Below are experts of layer 2 (counted from 0) of a mixture-of-experts language model. Rows are named router (the router's row for the expert), up (a neuron's input weights, with its number), down (a neuron's output weights, with its number) and show model dimensions 0-127. Each number is 200 + 40 x the weight over its row's rms, rounded and kept within 0 to 999.
After each expert's rows: "gets" lists some tokens that make up at least twice as much of what it gets as of all text; "mostly gets" lists some tokens that are sent to it at least half of the time. This comes from a sample of Wikipedia text that the model never trained on. Tokens count by the router's weight.

# expert 10
router,198,263,161,237,194,245,267,277,136,197,154,111,144,172,197,261,200,177,162,185,188,225,160,230,172,240,258,203,222,237,212,245,189,210,252,173,223,194,243,158,139,196,156,183,254,237,181,170,186,218,212,248,242,166,218,211,115,199,165,230,174,155,223,286,174,244,173,208,204,182,200,267,179,181,264,222,233,212,176,226,179,282,180,226,276,259,135,197,189,200,284,234,183,209,219,254,176,245,199,175,214,266,202,173,134,132,175,195,190,196,244,230,226,224,178,271,159,121,192,202,217,122,219,171,193,176,293,217
up0,239,207,162,229,208,222,233,229,210,214,165,181,132,239,203,206,190,205,175,205,266,158,141,203,217,208,240,202,193,210,179,187,177,143,187,124,259,239,171,309,186,179,183,250,264,209,219,229,255,141,173,195,286,146,220,241,235,205,146,136,179,175,154,233,224,210,165,265,178,255,194,186,189,159,223,225,198,190,169,253,205,296,191,266,180,172,244,222,275,214,195,125,170,209,223,229,231,179,181,222,208,109,175,164,246,198,213,209,198,246,221,173,260,208,264,129,263,207,263,201,173,248,188,198,177,113,174,304
down0,203,153,227,192,146,91,188,204,143,175,237,129,136,175,206,235,203,273,254,253,209,216,190,187,282,216,194,237,205,148,250,241,199,190,130,130,138,177,135,205,215,191,195,182,160,228,286,249,175,191,213,223,177,175,191,230,195,204,184,204,203,190,191,233,187,246,160,261,174,157,207,206,234,142,240,247,144,179,195,204,112,232,215,182,164,188,129,160,182,202,156,175,235,173,161,171,272,199,251,217,149,205,219,200,230,284,285,202,204,206,187,238,142,202,175,106,242,222,308,200,149,213,194,185,166,236,190,209
up1,262,210,223,227,195,257,249,199,222,284,223,202,142,206,297,200,241,251,224,256,154,171,167,220,201,130,219,267,185,111,117,224,194,142,170,215,178,286,219,149,219,229,162,223,166,197,272,277,204,214,92,173,213,195,178,265,220,210,260,262,156,181,185,169,276,202,190,191,171,157,266,177,167,182,211,177,188,205,170,218,126,248,166,241,189,197,280,210,216,214,229,189,201,218,182,240,216,185,227,240,238,203,115,176,230,193,186,156,206,170,198,163,173,195,187,183,248,241,137,183,213,251,219,190,177,163,192,273
down1,193,204,195,201,154,201,160,197,197,258,201,113,187,174,138,227,177,208,246,202,183,163,255,130,150,229,218,199,137,105,232,233,242,164,185,212,171,216,187,221,188,247,257,219,186,178,203,299,119,171,179,125,211,284,170,186,187,211,186,160,253,165,184,233,242,204,287,222,206,203,217,255,241,162,211,159,181,218,273,232,158,226,174,224,156,194,250,288,241,284,209,158,199,262,183,309,218,219,188,179,204,240,172,186,200,192,228,229,198,194,224,142,112,145,194,192,189,189,223,253,179,244,171,203,176,225,248,132
gets: " and", " ", "ing", "ed", "o", "or"
mostly gets: " and", " such", "g", " National", " many", "born"

# expert 7
router,213,180,156,152,192,116,305,212,200,190,168,298,152,225,193,222,180,200,208,197,219,223,270,165,229,232,233,182,232,189,176,178,185,158,234,190,160,193,148,231,198,207,207,244,164,213,153,179,193,163,142,203,158,133,183,206,193,254,169,214,233,220,204,131,195,245,217,120,198,164,211,191,208,109,204,168,132,173,224,223,200,269,247,148,190,199,202,267,177,212,135,116,300,208,214,211,250,193,199,171,191,161,180,202,229,281,149,260,246,196,149,168,230,166,219,175,215,143,246,289,258,256,178,176,206,223,124,210
up0,218,228,175,221,192,203,188,216,203,253,200,207,180,176,175,210,301,257,217,199,233,189,199,262,235,192,278,170,194,206,176,270,173,208,166,164,218,265,215,170,158,175,207,178,225,200,185,275,195,271,145,189,194,130,177,161,217,219,185,233,248,195,194,120,234,237,176,261,172,175,193,216,158,218,304,222,280,249,140,276,87,241,237,262,236,202,224,236,278,202,195,152,186,200,197,287,170,196,223,210,210,228,94,162,199,220,163,193,211,234,229,249,149,169,199,157,199,190,224,174,213,286,177,159,206,209,142,180
down0,305,124,191,212,309,192,157,151,141,202,164,243,216,211,159,166,141,144,230,254,222,165,154,168,181,239,167,237,183,184,182,182,189,211,183,175,236,219,191,146,174,224,247,238,210,164,241,132,225,211,221,274,209,220,186,201,173,235,205,190,150,143,251,247,178,241,180,207,216,176,260,245,196,214,219,170,226,204,249,172,190,249,149,128,199,181,175,250,205,120,216,186,189,133,216,189,179,185,147,213,223,251,190,240,202,120,125,210,214,182,241,227,173,206,204,125,169,261,258,159,228,203,213,272,238,224,113,116
up1,179,264,152,245,176,204,282,235,210,214,208,242,197,234,144,183,271,218,240,242,168,138,180,270,240,207,219,147,195,213,163,274,172,211,209,165,191,277,268,162,187,213,195,221,281,172,242,258,141,214,239,169,268,183,164,151,198,164,170,222,212,221,249,212,247,181,91,241,203,243,190,226,184,106,231,232,206,199,187,327,143,252,254,224,207,235,213,238,215,247,232,197,234,192,217,221,208,206,308,212,240,197,256,221,228,200,245,188,207,234,193,160,168,193,195,162,208,155,197,228,201,225,207,121,181,229,169,219
down1,120,165,184,247,275,190,168,240,176,191,128,208,247,209,186,171,233,243,192,213,223,174,187,245,212,179,194,188,165,212,156,308,216,188,155,176,184,241,241,230,178,188,200,171,215,237,178,200,208,335,196,202,184,164,168,234,267,216,134,241,146,164,242,221,234,181,218,174,138,172,189,168,189,225,183,202,143,167,192,237,155,213,255,182,201,96,194,217,235,212,287,167,192,210,205,214,256,193,252,144,202,259,240,196,212,145,209,278,160,170,183,251,135,326,169,211,200,181,195,261,230,206,185,191,235,246,140,203
gets: ",", ":", ")", "\"", " as", "."
mostly gets: "\"", ".\"", "\",", " song", "),", "\"."

# expert 11
router,114,121,172,258,208,275,179,151,159,182,250,187,236,198,222,174,200,205,215,144,211,274,157,230,187,222,168,145,195,246,248,208,169,225,261,134,208,158,249,196,150,170,207,171,280,151,205,209,220,215,276,247,181,211,212,210,193,168,208,201,214,212,229,140,169,214,158,155,252,137,196,216,230,175,203,209,169,234,248,213,254,203,174,173,282,192,168,159,189,118,185,284,199,186,260,179,155,238,136,190,192,247,112,239,176,164,207,199,197,104,170,223,170,236,156,263,169,182,205,177,214,107,231,180,231,215,267,193
up0,218,184,161,242,252,248,233,190,240,247,205,199,155,244,226,162,251,215,204,233,205,130,174,214,208,147,211,168,160,201,125,197,204,182,151,249,221,239,177,194,283,250,176,258,206,198,266,239,186,176,192,137,218,180,184,245,274,258,145,203,238,172,149,191,278,230,205,210,130,191,254,99,194,217,202,160,204,136,189,205,120,211,169,195,179,215,264,222,259,204,167,170,192,200,226,259,227,123,257,242,238,133,209,155,227,220,231,170,219,217,198,221,204,205,271,141,273,257,218,271,231,262,228,177,132,190,193,235
down0,185,197,180,177,190,181,175,193,223,208,268,165,226,172,161,181,268,249,220,233,173,227,243,205,212,189,230,192,194,113,130,186,199,159,144,258,192,208,186,215,210,224,204,132,222,168,266,265,166,206,204,176,333,190,164,194,252,229,303,183,222,197,257,182,215,217,210,154,139,234,219,169,172,258,212,280,284,159,202,229,190,194,247,163,207,124,235,275,142,195,248,196,155,230,210,201,240,113,244,190,204,205,201,212,188,167,260,230,190,197,220,174,237,141,193,238,223,177,166,159,217,322,184,235,238,186,203,250
up1,227,203,190,237,256,184,182,195,245,206,142,215,189,203,248,158,184,218,192,260,229,190,159,197,192,189,194,247,141,175,161,153,271,191,188,202,202,194,208,205,189,262,212,262,170,148,188,223,268,250,119,187,257,175,172,231,259,176,188,213,193,245,172,118,290,221,294,239,184,197,282,141,194,151,207,223,154,174,137,196,155,185,241,238,228,213,260,322,219,237,222,180,232,265,217,219,224,173,258,221,210,243,216,195,166,279,219,167,255,264,196,201,149,156,217,151,218,167,201,187,253,262,198,168,135,189,133,213
down1,182,247,278,238,195,287,214,209,165,203,144,246,197,192,207,161,204,205,271,213,217,235,193,117,191,216,195,177,245,186,179,226,154,172,158,174,205,209,239,253,216,247,191,165,153,187,207,264,140,180,201,170,158,282,234,217,145,242,133,186,282,136,233,220,191,212,181,129,193,237,191,199,196,171,243,117,190,178,247,225,215,242,166,159,230,180,230,217,182,190,152,151,239,177,251,189,207,195,231,206,228,261,147,182,189,245,141,192,155,91,187,220,298,103,162,204,195,239,214,211,237,155,252,210,227,265,150,152
gets: " |", " the", "|", " a", " (", "-"
mostly gets: " Ab", " Sch", " Del", " El", "pr", " any"

# expert 1
router,219,161,195,281,233,165,214,183,240,157,179,259,232,171,230,100,263,262,226,179,119,158,243,217,204,147,237,179,244,156,160,199,209,237,152,185,200,208,155,202,251,228,227,225,233,187,228,225,181,209,244,218,174,189,201,206,295,203,241,166,154,204,153,126,231,168,191,215,162,214,189,151,140,225,130,241,107,230,247,234,188,164,165,192,255,128,261,247,218,176,190,199,255,230,227,208,178,149,199,289,194,171,141,218,200,190,172,211,153,149,123,271,147,251,220,163,254,197,198,172,190,223,238,207,197,252,144,169
up0,168,149,174,297,253,180,226,186,199,204,149,191,196,225,254,134,162,280,226,244,148,184,184,193,171,261,166,241,171,130,144,211,231,136,192,221,172,184,115,195,183,255,240,178,185,145,248,256,186,184,162,255,199,172,190,219,194,172,143,150,175,210,187,223,239,151,211,289,209,230,233,219,226,220,183,241,131,206,200,240,188,225,234,230,152,144,215,207,236,167,282,140,211,184,168,291,211,241,116,237,181,136,200,222,183,255,272,305,192,172,195,237,249,178,161,168,229,191,189,173,166,211,188,189,202,198,140,191
down0,145,190,212,231,154,184,178,173,235,181,207,148,209,232,225,198,151,150,313,224,246,170,224,203,285,198,176,241,184,125,175,223,193,146,217,215,269,163,193,205,190,155,172,165,166,192,180,135,212,160,197,247,217,242,232,246,119,207,136,253,206,200,185,245,290,237,195,238,225,270,221,267,178,258,147,119,194,224,223,229,193,194,105,223,178,229,190,234,181,200,189,226,242,99,172,293,174,164,267,169,176,216,220,206,197,142,142,150,171,225,225,145,228,192,176,234,211,149,195,167,216,161,233,180,157,164,207,167
up1,242,188,163,182,336,189,256,269,222,226,160,263,225,178,215,122,150,202,293,196,268,162,199,173,200,167,248,122,136,182,198,295,211,201,160,342,179,242,205,208,274,158,228,199,177,179,200,230,182,138,181,171,223,191,195,248,199,280,114,165,275,200,246,181,247,227,258,153,202,174,192,173,207,208,211,195,211,166,217,174,190,197,226,182,192,200,213,260,200,224,206,188,140,263,171,212,218,191,244,195,194,215,195,218,143,204,209,230,226,278,158,216,169,160,200,195,236,224,227,223,219,255,184,189,203,220,164,177
down1,199,200,134,183,224,196,249,90,230,302,264,232,189,261,184,127,219,244,161,238,223,136,167,171,168,222,221,180,206,223,228,188,232,190,184,178,153,251,200,211,215,254,214,253,180,172,223,219,224,238,198,204,208,168,191,192,172,251,215,213,250,144,198,194,147,152,216,224,184,225,223,143,220,163,199,191,255,193,216,217,168,225,242,238,164,107,206,309,207,182,172,243,171,196,215,211,230,240,290,157,210,245,163,220,165,188,223,300,259,148,119,254,226,159,193,145,211,224,229,183,231,225,180,237,180,273,129,263
gets: " |", "|", " the", ";", "-", " |\n"
mostly gets: " he", " |", " his", " them", " her", " Pat"

# expert 5
router,119,118,179,252,218,284,181,163,149,174,252,206,222,194,218,169,199,205,224,134,201,282,158,229,187,224,170,139,184,258,245,212,166,229,260,147,210,158,253,196,159,170,207,161,281,157,199,203,222,212,283,240,183,217,206,207,199,176,205,194,224,212,225,134,170,207,155,161,247,136,193,217,234,171,201,213,183,243,246,217,259,199,170,168,280,198,166,170,198,114,181,276,198,182,267,188,164,235,140,195,203,254,120,236,175,167,213,199,185,110,172,226,164,231,151,260,169,180,202,182,211,99,228,179,225,208,259,192
up0,209,182,190,228,268,188,222,196,268,239,186,157,184,178,267,170,235,199,205,263,209,133,189,226,121,176,229,225,164,171,145,275,150,206,157,217,227,234,111,246,248,230,202,209,169,144,198,280,264,203,168,225,262,183,181,227,184,179,191,157,178,187,179,180,203,144,224,200,178,297,219,179,145,176,277,209,184,143,158,156,180,207,219,270,177,136,232,249,249,179,199,156,185,180,212,254,286,193,240,249,224,139,206,199,219,285,274,238,217,215,234,198,168,147,198,161,222,160,175,175,158,230,165,136,181,188,156,268
down0,178,198,149,239,259,241,165,123,219,237,144,190,166,234,136,202,216,182,136,200,201,186,172,276,275,243,224,201,134,182,210,269,298,213,218,159,261,235,166,272,193,227,223,204,176,209,170,175,158,244,263,150,131,199,150,148,218,225,246,157,291,175,265,164,171,150,184,201,219,165,221,236,223,196,195,216,248,194,272,194,141,191,236,188,176,259,242,259,211,202,191,213,201,187,184,173,198,175,278,203,170,235,144,174,211,196,284,220,161,178,99,221,170,180,195,211,243,233,255,233,215,209,254,157,191,142,185,193
up1,176,211,222,250,204,160,223,228,244,263,163,228,234,210,230,181,209,279,291,223,226,136,167,215,194,112,200,155,155,202,182,237,218,188,189,226,198,271,172,243,297,236,186,221,195,127,209,287,197,145,176,182,262,185,170,194,231,202,203,158,219,191,173,211,199,211,217,208,140,208,218,141,191,145,180,228,176,122,151,219,178,211,223,227,147,166,267,264,230,228,151,118,222,257,203,245,255,198,225,245,214,189,187,167,231,274,182,254,260,242,156,217,161,161,232,182,251,240,139,271,176,271,195,239,156,195,148,210
down1,230,233,243,234,231,214,211,153,173,203,151,142,187,241,290,197,251,205,236,272,225,242,231,190,237,195,194,187,211,246,139,131,131,117,188,160,174,240,165,207,232,220,206,202,194,234,183,232,221,285,158,192,244,143,190,232,263,191,185,142,193,290,124,194,242,234,237,226,188,187,218,141,181,184,194,261,192,189,188,112,184,238,214,195,147,193,201,139,258,169,179,242,305,217,222,236,228,234,238,249,185,183,240,216,208,237,171,232,234,203,244,213,198,182,218,262,260,208,255,213,245,247,173,227,297,268,179,225
gets: " to", ",", " in", " |", " the", " of"
mostly gets: " Me", " Mon", " Sa", " Ch", " now", " In"

# expert 2
router,191,229,213,217,140,169,168,202,224,298,225,185,230,201,198,227,232,179,220,235,222,199,182,233,255,199,154,277,210,192,199,240,199,217,182,168,128,259,185,167,194,134,176,148,190,188,189,189,203,200,114,220,228,227,165,240,176,170,177,207,235,154,201,236,255,156,294,236,191,253,216,165,181,187,227,262,282,203,133,181,237,154,208,247,210,169,226,198,208,295,128,191,137,247,199,222,190,178,273,243,259,193,175,176,119,176,133,170,141,284,247,171,191,188,204,217,206,256,103,172,190,228,193,206,151,206,222,286
up0,128,178,198,238,210,190,266,239,164,284,234,175,159,255,234,229,215,213,224,242,156,192,174,255,181,195,208,169,223,168,187,191,180,233,182,200,216,240,273,236,227,198,161,288,207,249,184,192,240,164,167,153,267,120,188,190,332,326,275,126,196,194,219,211,189,227,189,196,158,215,223,152,230,172,196,215,187,209,145,179,242,201,314,163,172,159,213,221,193,254,197,138,210,202,180,177,166,212,174,174,246,179,224,173,201,216,185,267,220,253,148,190,230,114,215,165,243,166,176,200,213,253,223,213,170,202,136,202
down0,172,149,220,252,141,293,132,200,121,228,192,131,237,253,283,211,193,200,255,197,246,207,150,199,217,245,156,185,236,188,207,197,189,166,200,257,281,137,190,148,172,147,165,191,186,232,193,130,266,189,286,293,221,193,169,219,192,211,231,170,156,215,208,227,264,193,214,194,282,217,165,177,234,198,145,197,255,174,199,202,244,167,198,224,202,160,130,221,166,186,295,196,156,210,197,249,158,136,149,199,221,260,209,216,203,188,175,184,239,249,250,208,284,248,202,203,203,205,201,170,203,167,243,173,268,183,180,149
up1,177,212,225,259,182,251,190,214,260,191,166,196,221,193,185,161,197,177,164,156,217,162,258,191,188,130,234,238,208,214,202,282,160,181,192,170,203,208,172,310,182,201,177,217,187,168,178,288,194,263,169,194,240,220,164,134,178,159,105,122,174,239,204,113,179,161,274,169,244,286,188,181,206,129,230,243,210,214,205,219,192,209,249,245,194,120,264,247,191,198,206,179,163,198,174,233,224,183,205,177,181,147,131,196,185,251,252,258,250,276,217,227,205,164,210,147,184,118,183,262,195,250,176,261,219,197,154,182
down1,195,211,205,193,253,208,190,201,224,245,209,166,195,204,205,224,167,242,222,221,234,223,213,200,133,246,227,146,175,189,177,255,204,197,228,132,179,217,178,219,263,178,153,136,208,190,205,259,186,84,155,234,176,206,202,224,132,300,173,211,169,187,193,195,217,223,169,283,240,177,204,203,246,156,211,164,223,224,205,211,140,218,193,267,194,242,165,249,195,231,168,145,262,146,188,263,201,196,332,166,237,220,189,232,240,295,232,125,263,131,271,108,198,206,222,188,207,202,180,287,184,163,212,209,182,205,218,162
gets: " was", " is", "s", "es", "ers", " are"
mostly gets: " is", " was", " had", " were", "es", " are"

# expert 3
router,170,189,184,193,121,230,204,192,158,213,148,197,204,230,182,218,228,182,262,184,251,188,138,213,140,245,303,302,144,170,212,184,182,183,168,190,257,235,123,253,235,176,188,215,215,165,215,211,243,204,181,182,173,248,185,171,177,202,172,221,196,273,156,192,157,233,215,192,245,246,199,254,192,209,325,153,244,156,228,160,186,210,242,191,121,194,249,164,154,241,218,184,109,209,146,152,154,180,207,220,210,264,218,221,283,181,197,126,223,214,217,173,255,225,242,221,232,223,280,185,164,241,184,220,200,273,221,241
up0,167,175,222,203,186,173,199,214,233,221,142,292,228,228,210,197,250,260,204,221,161,173,155,190,189,127,217,185,177,116,111,144,199,207,79,211,252,268,214,228,137,218,198,183,237,133,165,230,167,161,212,156,206,178,144,135,258,157,283,143,173,209,293,217,265,139,207,230,201,189,177,185,174,234,204,199,186,183,208,203,205,153,165,232,210,210,263,201,200,292,191,222,217,190,217,224,204,185,282,217,230,217,232,204,269,207,179,208,171,193,217,189,231,183,153,167,206,253,151,192,241,222,231,202,81,185,171,158
down0,187,225,209,201,226,133,235,139,217,246,142,165,210,205,150,293,229,150,207,172,194,189,188,212,282,204,198,223,255,125,221,311,237,149,155,200,251,224,249,266,226,180,211,186,188,242,142,194,138,180,174,197,185,168,169,243,277,170,216,156,239,161,156,155,238,216,265,194,210,225,228,147,240,192,230,169,217,181,209,276,163,251,222,185,172,190,250,170,203,243,236,158,148,204,187,111,179,218,214,184,203,252,264,194,155,130,241,211,231,193,174,230,166,207,197,92,213,195,178,231,292,274,204,181,229,197,214,187
up1,220,247,199,185,172,232,226,132,210,234,199,188,133,216,209,154,254,225,214,204,203,160,175,277,140,123,235,197,213,189,116,171,184,186,127,136,204,239,173,224,137,335,232,221,140,224,269,228,247,255,167,211,202,184,144,245,191,276,231,158,206,201,251,144,213,169,213,195,203,199,205,144,231,158,182,172,233,192,214,310,187,172,219,259,237,162,193,269,231,187,255,124,250,234,243,223,227,188,169,214,180,140,265,200,220,238,217,280,200,184,242,181,189,159,177,232,250,212,195,218,244,230,229,201,194,219,175,232
down1,173,175,181,258,144,136,188,179,154,182,160,234,247,189,201,186,108,242,217,246,227,221,147,179,195,158,165,201,179,259,199,123,220,167,233,177,200,212,156,171,179,200,195,237,172,176,172,209,296,196,166,208,231,127,161,168,182,215,199,242,194,185,167,283,276,258,264,202,180,210,253,211,241,204,208,117,186,193,279,176,233,191,177,204,229,156,175,201,281,249,216,180,240,198,265,283,151,159,259,202,205,189,239,246,196,154,219,223,309,193,155,193,204,196,287,245,230,247,185,205,184,173,204,213,209,190,110,143
gets: " by", " at", " with", "6", "4", "3"
mostly gets: "6", " by", " at", "25", "4", " with"

# expert 6
router,155,207,87,180,193,306,198,260,229,180,200,178,135,208,154,237,236,123,110,211,205,201,113,218,199,190,163,234,191,207,207,191,219,177,199,215,267,188,152,129,164,109,146,180,153,201,198,194,176,197,206,191,230,254,210,234,210,212,242,136,164,185,165,246,140,228,118,198,229,161,228,249,202,233,184,189,219,196,191,143,201,190,139,243,218,244,151,210,169,214,289,187,233,147,254,196,192,205,160,196,175,184,236,207,217,161,189,213,210,160,220,259,197,247,210,230,179,96,129,210,186,122,187,211,207,189,287,196
up0,190,220,201,229,207,220,225,194,295,263,167,230,240,167,194,178,234,187,195,217,207,153,178,239,229,203,199,199,192,236,158,319,158,242,228,205,115,213,204,150,287,186,223,226,214,120,214,268,216,171,124,133,252,236,168,218,119,186,326,144,157,207,252,195,196,213,185,235,200,227,186,182,135,146,172,229,192,186,131,156,125,199,237,190,208,217,236,295,215,247,236,186,213,233,235,245,174,155,231,237,246,219,232,162,219,231,195,214,223,156,265,150,207,178,180,242,242,202,159,199,207,252,192,245,194,208,208,240
down0,266,208,224,207,178,182,169,193,174,168,239,166,229,196,156,257,215,204,214,229,216,205,244,144,241,216,176,187,171,198,197,207,221,283,202,271,160,178,168,137,260,164,201,177,214,177,219,174,147,150,150,201,248,288,176,123,175,263,262,201,253,230,194,225,205,266,202,226,265,209,202,204,123,104,248,148,182,171,262,207,239,278,143,232,200,183,223,217,232,189,155,151,283,288,221,151,198,134,244,231,195,210,208,179,197,262,144,273,187,199,188,167,204,181,185,139,232,210,267,154,209,267,212,199,166,192,144,183
up1,217,206,196,208,302,208,181,149,208,275,111,209,157,202,191,118,191,228,266,237,238,155,197,245,143,186,223,151,168,234,124,279,166,182,192,170,196,261,229,177,199,255,220,195,223,189,227,254,205,252,158,225,238,203,160,204,213,237,176,238,195,276,168,188,213,191,232,200,127,171,249,176,235,151,190,235,208,157,174,269,240,196,209,219,188,189,245,322,206,163,225,147,200,221,225,202,227,205,172,284,192,211,148,199,202,262,149,215,192,189,233,201,103,133,150,197,275,173,226,221,182,243,212,255,130,206,189,193
down1,138,212,157,225,153,192,175,261,204,160,140,183,281,198,238,223,208,134,187,259,269,237,244,294,213,181,233,152,201,196,206,200,231,201,225,300,169,153,203,148,196,185,159,201,191,231,185,164,195,224,218,217,276,155,168,211,129,267,177,117,179,247,206,171,206,233,208,191,203,152,208,247,161,228,209,158,195,108,253,281,196,270,109,159,137,219,210,147,228,249,183,177,234,244,217,200,205,166,214,183,193,213,169,233,206,241,196,187,171,208,153,195,127,208,181,123,185,155,250,255,244,151,212,236,201,263,206,222
gets: " |\n", "\n", "0", "1", "–", "2"
mostly gets: "c", " |\n", " head", "ic", " club", "ight"